config = dict(
    n_layer=12,
    d_model=448,
    n_experts=48,
    experts_per_token=4,
    d_expert=80,
    d_shared_expert=0,
    activation='swiglu',
    moe_layers=[1, 2, 3, 4, 5, 6, 7, 8, 9, 10, 11],
    router_score='softmax',
    normalize_top_k=True,
    routed_scale=2.5,
    balance_loss=0.0019,
    balance_bias=True,
    init_std_router=0.0297,
    lr_router=0.000811,
    n_head=7,
    n_kv_head=1,
    head_dim=64,
    vocab_size=31745,
    norm='rmsnorm',
    norm_place='pre',
    norm_eps=1e-06,
    positions='rope',
    rope_base=64700.0,
    rope_fraction=0.25,
    qk_norm=False,
    attn_scale=0.125,
    tie_embeddings=True,
    parallel_block=False,
    init='uniform',
    init_std_qkv=0.0291,
    init_std_o=0.0,
    init_std_up=0.0291,
    init_std_down=0.0,
    optimizer='soap_variant',
    lr=0.00269,
    beta1=0.95,
    beta2=0.98,
    weight_decay=0.022,
    lr_head=0.00466,
    grad_clip=1.0,
    warmup_steps=200,
    schedule='wsd',
    decay_fraction=0.593,
    decay_shape='linear',
    final_lr_fraction=0.0,
    batch_tokens=[32768, 65536, 98304],
    seq_len=512,
    doc_mask=False,
    z_loss=0.0001,
    train_tokens=454300000,
    steps=7740,
    dataset='wikipedia_en',
)
Below are experts of layer 3 (counted from 0) of a mixture-of-experts language model. Rows are named router (the router's row for the expert), gate (a neuron's input weights, with its number), up (a neuron's input weights, with its number), down (a neuron's output weights, with its number) and show model dimensions 168-223. Each number is 128 + 24 x the weight over its row's rms, rounded and kept within 0 to 255. Numbers have three digits each.
Before each expert's rows: "gets" lists some tokens that make up at least twice as much of what it gets as of all text; "comes before" lists some tokens at least twice as common just after its tokens as in all text. This comes from a sample of Wikipedia text that the model never trained on. Tokens count by the router's weight.

# expert 35
gets: " by", ":", " on", " from", ".", "°"
comes before: " the", " to", ":", " by", " a", "′"
router:138129188081100096095141085127117122147127142129141149133079144140153094159142115159138135179131107132121085134123149133106153123155128133190104096118110159111135164132
gate0:103127117127146122124153153120108120079148106124127108132133105132155127131146118166115147126103131111162125131121127207128141102131162126118093139171155133131156169125
up0:119160137117162153055116170090121147097119098144147129143127120130148123159170099153086127130133113109096093125134154132165148106140110166164128155141173146134156160133
down0:126147149109099119159156174129167143133131129107115168113152142108109161099090106146083127129111122120076128154145156137110118100164120103115132153164113141103173149156
gate1:117111137145120105136149147120143096141123142136185137119111157130117102133115156149140121123125125141155181128147135173119137113105100092122122137143130130157110111123
up1:070148112106125122141125155170101115165104146063161130109142101126135078163151090127133094128105134129110137110112128141149104147091109104118083121150179128158111137100
down1:120097140165160151103135136130143126124087075145081133116122100132098141162113146130134095114131130142125120162168095122122110102075128119091116105116151136137144123100
gate2:155136131089110090124152136098154099077128121127135121086125151102127132093155139123118173115111129103113143190173126150079117111115142141113163078144118111148116152126
up2:119130102142123165110154155142171176127134123133150110138076120159163126139140125128175137142156141116102125122137123173126108145106129125162126136141109166157159100115
down2:167151131140151153121159141130166126165131172116159160127137162157106101115108076111111141133173163141136115107131169158121104131114107133062145161108131132163138124123

# expert 41
gets: " |", ";", ":", " /", " —;", " -"
comes before: " ", " —", " \"", " −", " +", " —;"
router:132133168132148063169080139116078156138115147128115113154133104133151142122139099107106124107113133142186130086105151138160148108128110112106156154141094117101149111122
gate0:129149102128128149115089159103132085061109149125159138085110112141124116114118109070121147116154106175118137117111141162133122140153098127118182127083121137144087116153
up0:088142153190128123125077115148110123087095143138157125121116126105125085145135128084145133130110132144124143157092126105103143147161090142132146123109099156092086128133
down0:136113123129115103121166137136157128131138117134172160137103119152131131110145142161113150129135115140177196175108165129100132141142124092160132121100105108136138084120
gate1:151091097088137062143128127121148117113127143149181124079141091165098122121138141134184130077102141148069140173123147114126121109155139114133155107143137159130170136137
up1:158138171107111145102147089138153139120107089111120133182137143122112106107143190129108132134161114109175114145108094168060153100137125124139100085091115143153097093129
down1:130129127116118073152122086103130149132130177159140126100138132143107151134133152150103153117125117125135155149130168155107133100154150088114119097149139114142122128113
gate2:134150116114138187121146134114122136127114107139065096167121179122100081142125126134149126130138162129129100127161148090063187179143128108154109112118125126123157155126
up2:079201109149136114099111150091138170094108139154136113103140194138126113146169117125093109170140098078153178096155145104140136090094134116148158119147111132121133140118
down2:131151135147141149125150136115131132167127150098118133183140124131093155145121169174126127120114109126112118131169180110155124101108131128088091056113073147156129123171

# expert 40
gets: "\n", " |\n", "|", ")\n", ".\n\n", "\n\n"
comes before: "-", "|", " ", "==", "===", "="
router:113129082149119161155139165146102078083085110135104131149098098120125133117104095132137080106151170140085122164126116138097143154125108135126159139131149125126146095115
gate0:155146153149146152121137105110131153101114101132116076157117113143165146147126109136136115110106128145166150112138094118136115158153117111158109126172087173129115120153
up0:140077071127117117158122077167151116153145133089138143120159125133112132114116127125117173132149123123116133150138134145131108122118153151093143108133145097132128159081
down0:155108110170169088090104128147100138133172159125123120139151151120139142151160118120085089118162105098135190125133104105117141120159139102130106139098115106127127130107
gate1:157111113115155133136109124144158157128137173161163101070139117121064139055139111137148131120162154120117140129040156118127089110106118159142153101113129143143089128134
up1:121176139133120123105111152144123078133110095104085168133172109127160134123104117126130136113123103155116090135152106124144116123139132110120115136138121158128138150117
down1:137123120121131156109130121125073122169098130138125141129143101110117101106159145131136127160129117159083212130156152091117116112091122172134085126153133130090109117151
gate2:108094114118132117175109125145110105084142106167125076129105133162134131114148141110126117146111139127128122124130091164132127134165129130159143108130118161103108130137
up2:171141151094117142100138074157108137157105139138144200131105121102136127133156131141136094095123116149136134118133184131138111141115136099136158177150142103121121140150
down2:127122137084142137128125142156129098121118156115102121134102137132132123121101157152097142133134149116106190135148137147134119077121093131177094139066109108173126088144

# expert 15
gets: " of", " for", " with", "'s", " and", " his"
comes before: " the", " a", " his", " her", " an", " their"
router:132109140197196149129172141100093136130134160143135116117161120133104123117144170085119096105106112104189149159191146150101125157087099166136167133133134108126159106116
gate0:107155116165143143146142100128108133134114104152162181098131101143124094105137157059182115127135155141120200101103128095153118100139111136138131130120128124124170113105
up0:138117219137102107115112105122116112147132175104141124130151147096145133088147128146162080138143128120120117142125145091146131115138118138171123109138120141139114120095
down0:133137162141161157116142098101135100164117140128133128135109149152168124142132121104095087102131098143134156111116133146118136130138129203147119111120119128134158109131
gate1:129142148126149122155092139157080133180120123130128142116130160139126119114141102148143126142154090135116146134083122071140131149098156118152095095063114149148169115172
up1:142108154163131108098197139158146172146129122153108102116106118083165166143128165138131094083155127134133153096095151133161112121096150103133132115076138128120138146135
down1:134096116138117115098096159091091158090134128118122146165136123149150163147101167140111121110088127125100105191127112105126147167154084182143121113119134166143136153139
gate2:110116118143140161155144132095124140117106140112126113128118139112134163119096121144072098122120143114195148117112122117104134133165163134183145183094109112117107100150
up2:112109076195122112132124137098149117129112097130141107157114114144095131104125103103113113096111095100135166093162082057141104099145145129175180094090145110133132117121
down2:125146131134131109104126133099130141155144069138141132156078140158116108111146127110114176144134130091127118147123111116157139097145133115125115107083165101137133148135

# expert 39
gets: " |\n", "-", "\n", "|", "th", ")\n"
comes before: "|", "-", " ", " century", "===", "="
router:156129100120129132129182157147108080087079120144112141132092103098164114126120114143178135092140153109108119090117144124106144159120132106146155135120127117124108161109
gate0:097093119137119095132108115123094115156132132087114133094143140140119144101086136081144114156106140122139149088155117099141120150171133107119126127166140140145108131091
up0:099093101165104110129117163116108148143147158116108153152113130107139126131143118157097110143155131132130117125068124148144120151137119155183164136129127127127095092155
down0:141130153117141095111127109138100128144111152117096172143179126140152115083157123144087119144129097183142159159129152113147121124133054110125105114137135109140145116139
gate1:127147146130073095151128124161122075103114109135147142121130170150137137097142142106118075103144089145123135126119173158146121091115118110092132133128135097105121111128
up1:112102134130086127127155138115111121133106111129111148154127180113119134144130159132136134103120100130096114099151088149126116074138093086148133145109153132119124121167
down1:134133106142117141151140127094090134132089145147109156118132137126155101099097135115114130095126123177114166109136098117148129116157120140133125113126124152116122130167
gate2:114147134111149131153119138075097143146134195131122146138166151102142127123075109096129122183156113112136111127140160179163137113157145118116141155109093138147160127158
up2:130099136090106131119105141106123092128146172132164154131150166144132138129159138121090165131129126120099104121132176150105174135137153156065101114123110165099140179149
down2:108111080115142116136127131131158139153129152158125112083123156131111133101125173126122112134165139128071120148104196164152159104121128126114095193114146157138104141142

# expert 10
gets: " in", ")", " on", " In", "\"", "In"
comes before: " the", " ", " a", " his", " office", " which"
router:101156053169097125143101101131112104090096132134142104148120155097141136123069130116125154106110095128122092126112097112113104150130128084136069136132102162095102139097
gate0:132114075162087122128100107144123109186110153169146108112125167119143129151110132125144152154100113114075116157164153154132132130139142181116124137105125102130107097123
up0:125120081117086168105110136112178121122139120132123130175123156121124120137138116139078097160141083136134122091136164125096135120098125139111108145118128125140164105131
down0:112155112095141166149153123148117101131130135129127147111160161145123149106115120105144131134111127111064117122115108129164144111132125168173099112117155110159086093128
gate1:089135162153106147115088145130101126126110102126123148119121109162121119139136107143136142170125086109149099152131097116111106119099113107148169142148180128100118080123
up1:129172129138129132139142138133132138110118115093097127151103112130129105099152113157118114127153073109125104143133108139093111117139088144132097130138165102094129117124
down1:102143129134156134149082097097120137080138103161139143097103135141119128162126175139129104107116117129088110080135132123127089139135180085107131133102126091127095140126
gate2:121158134149115136117164123150165156138117158136102128131143149161133162167113141114102134140134072123133139125128099127061138141161083126141130136146147139122153123142
up2:099103115094137128117148158107148148135143112113060101120135165161109143152089155104089131140150117125167132137145141141101109110147110128119123107118106096118176140078
down2:090140101114078116141173113145147066167151161108110142146162122121131120094123100158099144110132138110107118152099120103123135126092140112111147106102118143120119082150

# expert 38
gets: ".", "|", ".\n\n", ".\n", " m", " |\n"
comes before: " The", " ", " In", " He", " It", "=="
router:112138126122109115134136124139120160093149097145120111127141172094172129154129116109125130101140137147116096156113102129103116119098120116159107160135169146177103166106
gate0:134116100103147151146121134152125152130117117144148083130154177134102097122150155146069125135138089147144120106162096121094144126108160159136150137115104160184163115149
up0:119128122144154116111119143129112138148136144126161176146143099145116143071130094188159137172092149098172092104174094103108146130117143111087152124120092140174130107125
down0:106109104184135124131121115110141127096116128111114165127120115128141141088130131160140123107098132119165141131133134126139126120117121185095157105142107079099107145152
gate1:139143102122164159123133135145116098133151161136101134167174165117086132146085142139137146114115100128141096135141138114088131137112097124139137119120140092160147124068
up1:100134118143107116101125119086126148139113104107138112124118105080129128072117143146149132150139127109143149084078140133097132123127181131102122113139126149132128133137
down1:100112135140143175145138153114130133147106111135128146097125135158141139130155148115107124108133119143092150138123130100134127148148125144111109099118148145114101120153
gate2:127152157141112113138113125143145151151132087123089125141110119184101135117098156141153114168114138103150147130135152083164143092135141129114118101148163134120114128109
up2:135111135120095110165140111152127159152127059101137092110116094125142110120068119170121137124135139097140124126106133140097140124143112114140112123106150120106110104111
down2:116116111134126152108132107191132105168123111093117132106126107156124139133128148139135152135102150089125170111127087091078163148115118164138085093096158126139131099143

# expert 31
gets: "1", "2", " ", "9", "3"
comes before: "9", "0", "8", "1", "2", "7"
router:162140147120104087166115077098143158154128114146129140115131120125128098111127145147136126099135156101115113124117121109099121130126149119110160112101115105115137103142
gate0:157125140084118113176134150116139133123133144105117124091131125124138124066153176151133118138132172132158077111138115110093147141098097095112178120139171133141153158094
up0:106141125132135111098124135149125135106107111144079106145136111137120119137157128078122173099130057082118177141134129107115092115147159180139078127121089123142110099161
down0:125125110100139159094133113109133159084126140125094109146096117139139121111172131128176185106123139090163184100160124133148129171153174124099099144127121138129138138120
gate1:110153185063128145202126168121130164144134172118147075118101123145113123135161186109116137101149139134094121114140081135088095130116149132139153128109137133073172096116
up1:116143168093127143160130169130106151178141166144147095132094115139079151135163164114088139089123132149104131120141106143111089114130150113129149124068152143116181086104
down1:146123118150123136137093139150153086123144094175115096146109116106128176116149110153113075133172121170135171113106113147108157123136117099161138109167169131119110116128
gate2:159123140164139142112118120170128115147125120120096150114169105140126114164116138160118164130068131142108129162077118134161102132153135136154139169109114135077119181149
up2:147117127166141135188141118156113093108147147129093128114152105169124138137149136111118150107128096126183104135104106155123156135159085149144109150106102120129062180151
down2:148087120128120147114127180130151155187150146075161137143147137127126135138112177122166105131141129124159154106178114136141157123141141130143135114124169112125115145132

# expert 16
gets: "2", "1", "3", "4", "5", "6"
comes before: "0", " |", "9", "–", ".", "8"
router:101112174167108128171117114137175124135135092156120132083102122180111115097104169142110138112136140089110092105102124137138159115119107111118140129128076137148087093148
gate0:132110126103128131160172105154133207141109129126118106085078104175041155132188145113142083148137097116112099107144108140109137134179149127063139104114109114105160123109
up0:141145163160128101133145143117128091096078135150120145143174141103157106136144099143141132166142113155111147175109135147156153125106129166089157168156102153122106099103
down0:135136114139110161164134171101128166121148080115131129131145117116123139130126128121132144168115111107119125127128155141185110169130107123098150134145099124117142114117
gate1:138173122104090134132149122128125116122151116117129158121106122099109110178073084101095116156136111127159122154138141114118120168150097135111150123118123095121157072150
up1:132126152118161119124071124127082143112127194135151088143144160153133094106202131140166100120098135150066154117134141123151144097128164145170155101111147091123139143143
down1:100080144114147169150170163160117122135119135120122133117175131149096115137114147108154142149114142120141121118125126136112159098133133119083125124136107123119122143125
gate2:155094186091142143157105172128115140111111164087084123136122130133098099097102130135154159148126155137105095091139118139096175134121137127113108157130139092116077143101
up2:115086150095094132110132126143121164163150156077090166124122105135094130111116150164133165107151139099146120131126123128101135153150121102127115117142112111125120183077
down2:184126082109138121108122105158182150140135141119131124118138137142145146096121144091126167148098125123129144168145150116137111080123082109107106154129129140124181146115

# expert 19
gets: ".", " and", ",", " to", " by", " that"
comes before: " the", " The", " a", " he", " it", " his"
router:112100142114127124123131160122072111118117123127108146128058178156134123167098137128176132106109159146127102075144124112144084148137137111166140114178128101156131160114
gate0:163120075139143119145123116154150162117137129160141133125127116124144143148126101137124158118119122145129148103118112161096099165131105120186116129071071091132131142082
up0:113124173137091116117130153113103095155125115117149148123115111103149151083145147137173103116134115111113103158132135126161164081155141119091126137155172141119113135150
down0:117142136115098085109152125100137154103101127125157122153088136148131133169114139128182094148134145138116122150201097111151113109210114060137129139125150173098132129141
gate1:143111147135135111161104065099106166122101149119140092108170128110097163128148124138173136132112136136144141139167128095118092133117109139174135103142136123120125090144
up1:141153188167161086115147080088179148140136138161101129121121096145122111072127073154113129132142107138163105093122111179148118113113116134114121125114138141126102106126
down1:157116125155110131104103110125157156143161135158104096097096099145118131075135101128117124139183118142149108127119145140128156117139137151128116144112131099129135158150
gate2:133154141102132136137120083120122170072162118107119125130112100118117085104143126124101126123121099142119111152152140148107102107155126105090110143138133103122130132131
up2:129129150138124137142120107141132191083151141126154150163107112111120121070153108162128136160092103152140154148110139166114127104156111092094099118169114139113132157140
down2:131167128169168156109113093120124152128066140100155114114101085103132093129157126103122156091129100094115091117124150142132157129138130101119124135081118119093103083074

# expert 9
gets: "2", "1", "4", " N", " F", " D"
comes before: "0", "9", "4", "8", "5", "6"
router:138145135109122067177119086115174167163143112141175090127160153149171162131130120139131081117145162148123139136140185136125142165106150112129093151112143143127096161141
gate0:106147103115153087159105183100112123128145136141185118116097151184171150166154145125160120173115110135121103114138111148138162155123128118131128161161118117109121161123
up0:109117109158100079173133140169165130150189103123169112142111128104130152133068134131116102124129120112157120156212092106138085145106109132170142111117120107133160135119
down0:164128125148151103120132144131138135119126134124126128131159157129156161107110129173165116114092114121170147128157165155134133126100107144146106155085117105120130107132
gate1:106140085115142136141113144126116151088080122128078122162116124126115129176104149146105110151079155151103134110110103133103140160119152123107119137135125108154148118165
up1:124101127118137142166139183075138145125120112121097122141137132094121086151125154179136099150088138135105157134119119091126111167110150129131126118143135123152150164159
down1:153113061132162120134113138117127122145106121128141128168140138133108105117146119163183123115159163113095155138094141130153121154132102150122104101112116155114116139119
gate2:141095145130110123139092130145128173091125125128087166121156188170153135114156144087087094151153097113118130138114143109087167144145125124113130128114135119098123118146
up2:167122099147122120142137101116123096092107103156140103125099108142092105125067127176160153132103131089131127093137122133151110108104088143128164093160157169156130099066
down2:139164142117130122112138114089116125117131119134111101106147106141140153125106116113104105134096097109151135154128131116118112130145140131088172112143153109089122182113

# expert 46
gets: ":", "==", " |", ";", ")", " –"
comes before: " ", " \"", "-", " The", " A", "See"
router:128105146148153120127116139105110129175143141131158135128143147174138123146140166165103134145133127125165103120149163137151145142132149153071154100105120112114132165124
gate0:115141149102140152173126155158099146128103169141174129105123084153130084075146107162134130119079128080094125136172139099130114118142119094155119111102149130131111127117
up0:103115094130129115130092162140090140142081132124090136128093115148185133152146123151166151123138147145080141115113127090147106110137175089128143163124112110102119134106
down0:186123117147082124128165144151095124138125098161131143116133145111163099182124129151142163105148083128130124150126143116160120113109149121108125102150098151107160129112
gate1:116163124138083155164147124101155129095125111098101137109123152131119120127120117155148078130165123111149142147097135127101136139149145107132132098105134136123111160139
up1:117161141155134125147137129085130113134108118135108154093113143134121097107140130128139068152149111084155121174113146107148137138155158094118165095114154144138104144155
down1:156129114112119141125103103159120110116114099135137107109149129105130129114122142133114191095114079126066118154144110123092114148124132141131103137154099126124138125121
gate2:098169156149154147117123134094146100138127138105097139111122130157145143156118063135095156099085131133146093121165114137166133160127148142160128174122104184134106123106
up2:067151108140141138119169127114119096153097083126130112118153127127106149153133078128132137120115164137190078151099147161129156139107130142113100147118126155121160104136
down2:155156127151153152142158087147157161174108101152128136098131114148170085132171113123124054099105135111119124153116173143130114107118106170113118139139122105170143103144

# expert 0
gets: "0", "2", "5", "3", "4", "6"
comes before: "0", " |", "–", ".", "5", "6"
router:124147116155145079100125140093127084133146181154161102121129125132087121124166126153085088129132127147097128115175144129165107096132128109128091144169112145098126144196
gate0:131124096157133104142073094172169139146178104185133104150126100146120176139124133125128105125117137136137170142128121140109119148110152141152059120141118115099132127113
up0:109126127115121152118108096137116118149079112096128145133152146105159106145123103121110149134162135168104077130160118134118144125120123106130148162151125111124099141116
down0:115138146106135108139169128158104134146138111155116099124111180192127153112116124118159115149117149129129090125110140119091123157138141099134096176107116109096131097133
gate1:155076109118099086150144130126186151150151082134170121168170110135083129121132174111142091144071157111164139130129066134125123122135168150123149084131116157107116146126
up1:138123116142105063165132080128102105113186186178142128168156161127131114118117150126127107131098132134116151122076086120152119106135134123134143148107100128161135104111
down1:162085128098142114170141128095144144190120161131166090144136136137130133163191123126162114072091117176110142056139137126158113152119107126174132159082121114140160085124
gate2:118166126107130078131118105172115119159154129144102169120137105145115128177137128097105143127115096152145123119106085129116162125127152093132102170105175144091122150145
up2:143148148194104106127092144167123112167152134118113170114113098154136129143099162087088087119124087129148120129159117158113122096121104113127118105127121129131069122100
down2:148119163166106123146093163127142138092171151133069135131124126098163086148156132133129131094160150114093162116132119140168087123176118148101141140103116129140118136123

# expert 32
gets: ",", " to", " and", " that", " would", " in"
comes before: " the", " be", " and", " a", " he", " have"
router:171130095127153140126165162119165111160121153092099131106117164149113169144180075126157156115154138139116157146163164133132156163120140115095065141105167141128107106111
gate0:107147164129107154064117166120147116145110126121147104145132082133132123127085165127157101146124105105138115126118145116136069139127099129111131105158121146116103112125
up0:159084122114139088167112063131142108135140156131120128107116122085100119143141112135117134158141177150122106146112085132101163123163155141128111115151134100105132103158
down0:132168104110112129117139115131106129170126113129113125121146130143106135142122092125110129103119121103097085111127148151120152120141135136112111119111132135127157154120
gate1:144169142138142112066137130123146138085106133135138096147079131121112139168095129137118119131148128101095112146231076102104128152130144153138116111106163135111149112168
up1:150092141144115115087144122117165119098112133119106108134126119118118161139083126127110105129149148118148131125240105120092094132138152164097122109145143126142144129183
down1:166193124094158159141149123116087123123139123092125151127139130157126140107140126158099145179123163144139099155155160123127179159143130128140090171113113144096125134153
gate2:145135097177131171171150156110122139127117097121116141148112099134097101156113148127142120134057117132140107134106148162115128127125107125124103104132127145059100121143
up2:122140155123122150102116175093087108123130129158119150144101119128125117114147159095135096208122113142174191193129146111102151119131148128110139119151148106105118119071
down2:137153085093121114156130145115098090135138133109126108079145164142132141150116093140185140129120194161100130157109101156129145153143120109119149123109089144130092130141

# expert 18
gets: " (", " \"", "–", " ", "==", "==="
comes before: "1", "2", "born", "3", "4", "S"
router:128114146081110156109113111088145140122155155114139176172097087090138140093128130094128122128185067134176100152089123126101122155114154120163147117097104130104164118121
gate0:090100143172140168133178137137172142155091167101138124115130137130112098137129129133138130130102135126098120158118101094130140117110156134148175167111139092156208110128
up0:135131133115158110154089163137097174116135164110112118133112138144132097110086131131128113142121109154175139114093136175141113159112116109112126126135142159097112118126
down0:140151126149145175170136142071164100136115133162120122145165137107078146115149124147144136147136116102098135105103103118152103115127164137131152122123151156134099095091
gate1:131145122166131165140141134166151095114157115160143105125131125144144107186142125137133116111148153128108124130115130116147171119141110103141136134145126139135152134132
up1:165084123117132172096108130157109122146144150151107117130129110132158094158129130123198150127107159145120144144149127121141196091137112068125116116144145123086174154128
down1:157118102092137124112172148152079108131089099133110173101123105135100096074101123183138132123206131140130089126120170118139148097161140100137127101114161140138162094136
gate2:110125107145105143140137134150155102129099191099146138110116157150112131132133130107098129119121157087147137134142097150116163137174163114125111139174088122098135120154
up2:143092129154090118182160099135114115124158091143106118133113134139158167105136156150103160143142169100107131120171161155136184110140062161134133147146120099105120127114
down2:095113154153092141137142104140130076162148144134117151156118100099107139122167121118106119127145153104131132161138135143093116149147151126153148152110109099141155108120

# expert 21
gets: " ", "-", "0", "–", "    ", "   "
comes before: "1", "2", "3", "4", "0", "5"
router:105109087112100135099148088160134094138105105137117158098132141101066115124156171129140125124149113150173113173124117144094123098129098139123124135124124142109137138152
gate0:094089131156147136123143131104107123090100089101127121145146156103121110152103158153119167162139161110147168169115130101131113107089139135154125101120073145098125117152
up0:097124149157150150108137139128138130104100091100130136147136151108098097110109152146114159143137166119133168144116128102144105132099152127123115091146068124100120107154
down0:102096107146100150193142107141175166112113137083114137145135073116181119155133112098115092150169106112135113076149150089149129112091133114125127160105129117122105133138
gate1:144137132142170129124109129112163135140152098120175160104130177103123097142109105102101100145157154129138080198145101155138124123162121135084145095111157119130148116181
up1:122148152159185141115142161122151148111128116116168168071153168132137135138088097100130068141162159125136085151125111147136116158158133143076155114122136142147146150155
down1:122114120102146078135145095110112121123138154122149129182081107145142126109105135127127116100129125128164175137167131093108164108150163157160192143144069131121108127100
gate2:159163112135116141162146161127104079112123100118169115137148136145114143144136141129122127138122139146106078182127122138121150119140087121119154136137119146172123128086
up2:132109110148104126127130121141167060124114079116150138127138113153122152111137142121124102155114110147113119162121109106116126131123131143144113148108121136119149174131
down2:118126113122127148123121169128157126174098139124131130148126100135116105098123173136123104142228121113146154112134092135148136117151139129066103101128137127116124166117

# expert 25
gets: "0", "9", "1", "2", "8", "6"
comes before: "0", "1", "2", "6", "7", "5"
router:142090128136124135137091100125138102092142097117119125119103114129151147184128158142115115129143096096099088117099138096138118170116136117130133105133122136114106103134
gate0:141156148153117150088131138093113105129106113128110139144115104150110157135167135099108118124160141141104132122117146117109147149171130121148148185097109156121111093126
up0:145147140147121138079135127113116112141102107126116124148107110157109149144157120093084120115141136151107121116115153116106162138163137125159134164111112150128094081115
down0:159150165163157108168110155101130149111138136158104136120105137109091123124125145150117101137177171127104114102122140141158122053090126098093100139117133092143120158107
gate1:141118105160138125132156075134089146117160098131136121106144123124099116130133135155102127127136094107150123159104133136133067116089096125157109183122132133130098107131
up1:147137100143113139143153128110129118138146130135143104136141134141052128139157081150148135099125092119131134139090107110091097116122129091143161154115145140117098141151
down1:105121121129155135156121097079131127095163140145143105091127131116092102097138116114122165188074144127113124149101120145180152126120112113076110148099118161103148050130
gate2:088116110138131144165098140099155112168126140138134093129130099140135135163170121132144091133087107174161135120062142163141135165101144123119150117174138132136147130150
up2:098121119122105125135116120113136115092094086123152103124092144121159100137136128102100132127147143100126151130152128113110175117121136116131131133128136097049116160071
down2:132111102153098117089110114109129158156110122120141136083204094113121137076149140136114107134125140125141119182126117144115203175134110148101093125182123089125126120169

# expert 42
gets: ".\n\n", " at", " on", " by", " from", "."
comes before: " the", "==", "-", "===", "The", "In"
router:141132122083128148150141124117114144107135124135116147157106159146124121156144084119113142099152101105113122138099127113111088129128074126112142156146094131171086121135
gate0:158160111107163120163156110125157179104106136097114107115108131107155114126136123105128133106117145155125098131114121141091123090143142109143143111174140130142151152093
up0:131104098136147116111134107168130158134103138133129102127091155113147142135117145137137126137101158096118146152148100091110086142117106137167099148145154169090124142134
down0:127131107096051127161120170127162118131102133118132109119143087115180135142141123166119138144139119095147137133069093151121124138103114147125117097111089146110132112095
gate1:086123167131112131118155172161121132125113146153149134124092100147133101139115130158147124130156107119132132120156129099153153127114140091139195108140105136153126155090
up1:149143100119137166154133082097109127132119123131119118105165156120114154135152142111120153133118151132136118162101161121102113138117114180122036122098128130113139117127
down1:107117126115127124080101098126120128147136141147137148134126128142098141147156140128126095146120069141131143093123154108096129092129135129104098141132124145138120131166
gate2:141118164122106148146143152108106144134113155113114140107104129141144117122129149116124139126101113139142109131144128148127120139140140099175108138123106137137142158163
up2:144160092119114099130129116153156115144109111135111130143181149122110152137150103139147118094160151128125111093125112133135136143119155116162154138157158102102151100107
down2:150122131139118097149135149154153095091176110116140152164136144097131104123140152107153115111121114170175126110121091120125143110154123141173145120135153156143092160120

# expert 43
gets: "9", "8", "7", "6", "5", "4"
comes before: " |", "8", "7", "6", "9", "5"
router:099158121156103113138110148107108167127122110117138136101111098115183147103113102127102127161124120138092123095114146107136122133113149173122125119129086106171125082070
gate0:135115134130129124147144130127144132106130136113091162095092129109104130143117182091174063145117061175158124111123148139109114140100124137145130124134129098131124143131
up0:142135148103152117144117114089158118143098065105080154165141084118107099082135152098145107129121065137047136128116136104135148168134135138109147145130111111124093163077
down0:164138157118133154125111120123161122088129103135143167107112139141137118111101139155165160163100139109140207161116154136108113141115153102102120142153151134133109158166
gate1:145136099142137097088123141099165122124124145095140135135157172118117138109181090169140140158108166123128106117095143100131135129135142146150134082147138109095122096099
up1:156100153133162084150093100146130154148141157109128120186128100150124122113100138094100114091122146184127134132132099136134138115114148102116128132106111166131142140138
down1:157092148136134142179124157143135105112155106112121123159105167135160085135116102098136115123125133124123163177097140103104146099137111128156092124115142109097117131125
gate2:107097123098107115138142091151136118135137134071116123101144093102108103154160139155115130124151169117158111108137112116124186068166127160139164162153094119155176111093
up2:121100073134093122108114088126144082137120149105111132139120146110100140131157127109115126117133136125121090131171112154097093124158098183176124081129098136151121136125
down2:097113135132129137092101099107093103172134129123114119129146088131151169114112106101176146115109126132149138138134157137144149139113116107100147136128138142125130148141